config.toml
n_layer = 10
d_model = 224
n_experts = 16
experts_per_token = 1
d_expert = 320
d_shared_expert = 0
activation = "swiglu"
moe_layers = [0, 1, 2, 3, 4, 5, 6, 7, 8, 9]
router_score = "softmax"
normalize_top_k = false
routed_scale = 5.02
balance_loss = 0.00645
balance_bias = false
init_std_router = 0.00902
lr_router = 0.00113
vocab_size = 32437
norm = "rmsnorm"
norm_eps = 1e-05
tie_embeddings = false
optimizer = "adamw"
lr = 0.00438
beta1 = 0.95
beta2 = 0.99
grad_clip = 1.0
batch_tokens = 65536
seq_len = 512
train_tokens = 283500000
steps = 4326
dataset = "wikipedia_en"
Below are experts of layer 6 (counted from 0) of a mixture-of-experts language model. Rows are named router (the router's row for the expert) and show model dimensions 0-223. Each number is 500 + 25 x the weight over its row's rms, rounded and kept within 0 to 999. Numbers have three digits each.
After each expert's rows: a language model's description of what the expert responds to. This comes from a sample of Wikipedia text that the model never trained on.

# expert 1
router:456476504498451513506472507550476519481512486471552507519482471524515534513482513484518470465471481473525501551488508488547531499454509516516505521489457503522489511501499524498521502500540524507499508479528546485504498536504483515478499514491473493492503486449492512480474462524503512516481522503519484490480530520525517522492512505524526519528512505509491477507450494519535516508503540520489481536527466524530531539500451517472533500458520498487539560481513461496516459500504516485524490495524492537526492553472519479488538541542523546453504487500492470528459486486507449473507458475499490561524479494515526512519521534514498511545508480505509524527440534508510563524515
What it handles: Determiner-following modifiers

# expert 12
router:469522521517504463502497483461511511529535549489511508456517500476528515502511517485544501470500527510502475458496524502490467515541474548490483503515523497503504505456491511467535475486531532533504490510519493491499526485503508533450465489449516512426521512498487508512482445512486469502511522452465502490518504528494510477496512488514485497496459510482533484487540544469474510492495502445535476511502502486518491486511459533489494488540533535509527527469518505459469506520489498540500516512482528513494491480481547554546537500483543522451474522517507494486544495504472513510483538512532506491488494503460468450472514452453508533497517492544475462541499546486499479531513
What it handles: Proper name second parts

# expert 13
router:468524496502464478504551482456462531484513531510521532477540510545500520474544540479512538491494493523520540502480522516472497502517521508484506536478489489481493467509486500521506494524499519566522475526534493530511525532473523475526488502523484486483524500456500493489538443564468515533487533500472501514503528528485483502485514506496504517532499526529532516500497550541478521502521472502511477491541480483487507522515434511461518483535564488479504501472511523472519543528499486487530498497516469496524480487501485532478533503532523535552510494517506472470516493483455485507516530462485478541497516524476473501459516511485527492504484547499467490478519531432506491469536
What it handles: Determiners after prepositions

# expert 6
router:478506515487506465483497473446519529528512544515506513459533498462533489512523522487539488470486516538475484445492523520488458502538480538497491504499520509494496515456503489483523465472505529511492491516530481480512523496473516528452475493483517503429532527469496523500470454548502449523476508466472492476535511504478510483469508498517472491501461495485520471504555541481465517486482521440509484489487498476496480493511484526509507478543527505514528555480509497470480504513484490538504520506461529497503491492467530553541536502496537541464484523525498520482542479497483499531483535507517509480477496480455452473493516480433516515505522502514467479516510539501489477531525
What it handles: Past-tense verbs, table codes

# expert 5
router:489465481513508528513468466497535502499480487455515502500504497480483506532511532495541505510486506503497477469495510478525532506502503521415493521457553479443541499491524507504474516467464545518531498491465457491499502488476494552498507490446521520507482500487473508484515422486512480528483486447477540494519532480533449469453449491547473494518461503466524504501502513497487518495496523450480503501488506470521482488512469488450516492518495500472513529456487526524469481517520531510507495467498532465485478477445531532518489493521465502521512504545489492491511477490482467537485513509488434503539455513473503498474515514473486488475513486483470484507496498504527497515538
What it handles: Coordinating conjunctions

# expert 8
router:539513454515520495498473552485509454437473484495495516481531529510499560529495501471476519521509522492495493476488557533515457504540453497518479493474491487483530503524511490514544475487515478522479469476508478500524540513487462495531490483482464526522507524478556531504470494445513472518532523478486492460474504480490520525480511487492496483521541526486488476500489459487488493564469516525535502483525480476479508513497523555502506520529491519468497455547519501489495525521455526529471524492451494489485501501519545510510483489468521493523494508468474519531494499528508556485483492517533522515511501540490518510449502506523518514474538505527471463473510475480496479475557
What it handles: Foreign-name syllables

# expert 14
router:478501501506527462493514492463526495531503517507506505470514515467525495520521525492514523478497521536475489443475515490498457502533483542490484524507525507493500506433508471521543464483485534513497488515519481481506522499479513537462472494474524489431512517462490521479472462557516459523476504481463503487552536482498520461476499504524456517500463504496520473512550553502465532502493500448511473490500504490477479470512460522481491492544540526529514531483502522466494496498518515539480527521449523511507501483471534546522534498487546517469494518531514510459532488498493492502485543514534510495491490492463456464499524461443518519481513485516476477496502548487500518510519
What it handles: Table cell separators

# expert 2
router:532460509506500485476494512507516472518484512469494500523513491515505530470462525514492497491518473513472473482520495520475498474518587522585528553488494501500522493495506534520459513529473515507480544506535442524480494485477498494475538510505520459509495482489498495477532496492500551498529512512529514499487460515485477508516504482480496510467524525545484485468472503449470489475508487474485514526465510471508522516496530491527486456507467472467554504527444526498530493518500528489508511445487481546521466479518491478480502537452496494505458506503474524516530496491474522493532539488514504460498536503487515511480536462484493566507433503483531484504476471502535488500505
What it handles: Infobox list punctuation

# expert 4
router:486473476495531520523561495464527479522522544505480478496510462509535440518486494484545483520498519520529458518478472502499475465522496465502470498500494482492471516472485498523524507506508507551525527481527461474550520470496465519444462473503513492500514512486502518503486498499509500513543538498479455512534462481522508511496496495508492504480437506472464489480544537477473494482553487466534503485533541485498506530475534522534477472534492505519540505464451535456477480533500530474476538523496540516508504505491512495507498506494488501480478501450479510491511488494482504548502532531493500490497532503488464496534503471463517494532500493497470527578562494466494498509507
What it handles: Prepositions before nouns

# expert 3
router:482508518487493508496521518509546491525488514516499469516528511501517522521532557500506473502518477477531460498519470523495467506510541505536442479509516496508517519457540517486459509475515534495511542489555516532499507518496516461474491456499497505459462494492498493488514509477522483473502487473525470515529485467476447509533525513515511494467516523503501495497530503542523515474484469481503512522505494485530544483475486462507505469536504507456462469488508490466523517506519520529532513519484479477466538486492500560518484514457494503552476515524455485461497521519475543480531450517550469509461529495515490484495443466509435478482470537491521495520536530526465495489531
What it handles: Competition and table names

# expert 7
router:494540481520506473539506491484519562500515494457497502473502498508474478508473491517531512473502530516488526459480522538532514501510469526486481485481526464479520474466510498488549514457502470479487459537478499503530504528532489528509491492488499534450507517506506486522475451504457436516475491452521484480518543519543510467506519502540469490507437513474540489506513508490493509511503498468522470471486472505476494492503492508472475479518478515535501498468539490456482509513465496535479515547447501499477521511515526534580505506474564527488520502488515493499499522526475511525526536514538517485464483525513496449488521475491532519514556505542487488517506501522471517529498
What it handles: Personal and place names

# expert 10
router:496569538482502529507515509502490513499529506516468513505481534481512469488536536467544525504476525541574496482510472496521482457554466490484503477505522445487506539486525465491486555525482528512531469546537509484483471499498522524517496482494493491486515516483479480545517497502455494545456517446487521496506485535478474509480489508499539483505488488496523546504542494527498544517510495507475511498481520538460449482495525508481537495510547513515488461481527508516536479542488473502475523524517547503518494496502513474556482515511504522485493499511507513449493479493510537505458484518490457486471487479471484496484542472497478483468477489482482538487514497522532484521450
What it handles: Sentence-initial words

# expert 15
router:517531443493514497480482509467500530499525507522490545467463473462477459480481450534463509536470500458497505507534464489513500476463518525531498494526523530526487500476470493482507504474531483478491515506508495476492464484528544509494529472519526484513525485554477478548470517473458481527471469532523517436504490506489519512509545449507518464503484458522529501527513499502478487503519458509478536475516529483521505508533479472476506534482508477481500473519521505505505524479531486520460509488490546479499534503477472499540461501502458497533510498538496492454510511431518483468474525495465457494522461515495496469509459512509518473545481483496527463503507494491502472470461
What it handles: Line breaks and endings

# expert 9
router:483490522484497512489477493540461491509511504532492458505472525524530513511523471507555528476479522505483524492540455442517527474464532475485520491508517535532476505517490470531456505506500515503484483475482529472498442501502504526505527487479500534515530513474514446491514563528480543470465472507478506480486489474499534512477510496495527475481504489483500553521500532513543522496467519529488498485475540524471465527530498473521541537485526531527510513557508488538518476500524465490504486507493493444545517486494453464510461466491490511492508492489531492524426506495505460485536496499469497545481476503461544486475525502504517479493515497482483508476470471492506493514450
What it handles: Clause and time connectives

# expert 0
router:523497489515530485500536493497478503510471471524492444498491482516460490492485453537463479530520485502497490540479500505458504551471481454506480476502444488515480485536467505480479515520494466484513531520457546505491494481529486459515448524550498486545478505530509492505513529481516482488496461524512504545498531489502520502534488533490499481519513464498457488507448443520519466505512500533513531473510468521505483465489551486512482537439468470527436501489500496535484490475475478492504476526541479498477510520506475478468499468532494479496518484492505525496482528521551499501460450478468531523496514520540516539532468522523509496515513504511535508477520491493495551486497
What it handles: Mid-word syllable pieces

# expert 11
router:516473503478473526518454487513526507456490452494502488525503530483485471478520508466489512525497467455488529517482530521468521488514455467513548489508497515488510497524492514512522492490492448473503436487483526513471522491509486443541540528516479509498485481495484549515469596496532520480527509513475484536471494492511498497520470482490483537499539511513544501517479482501511489517507502534503487487509499509483487510469484500536487489483494492499462475505493488505504545472510482451509462482529471479466515495578517517465498481535519454498522505470513468517526495529498518498499500497502536469513503432565501516536471524507477482459511495476526540473489496527459528474527
What it handles: Rare name fragments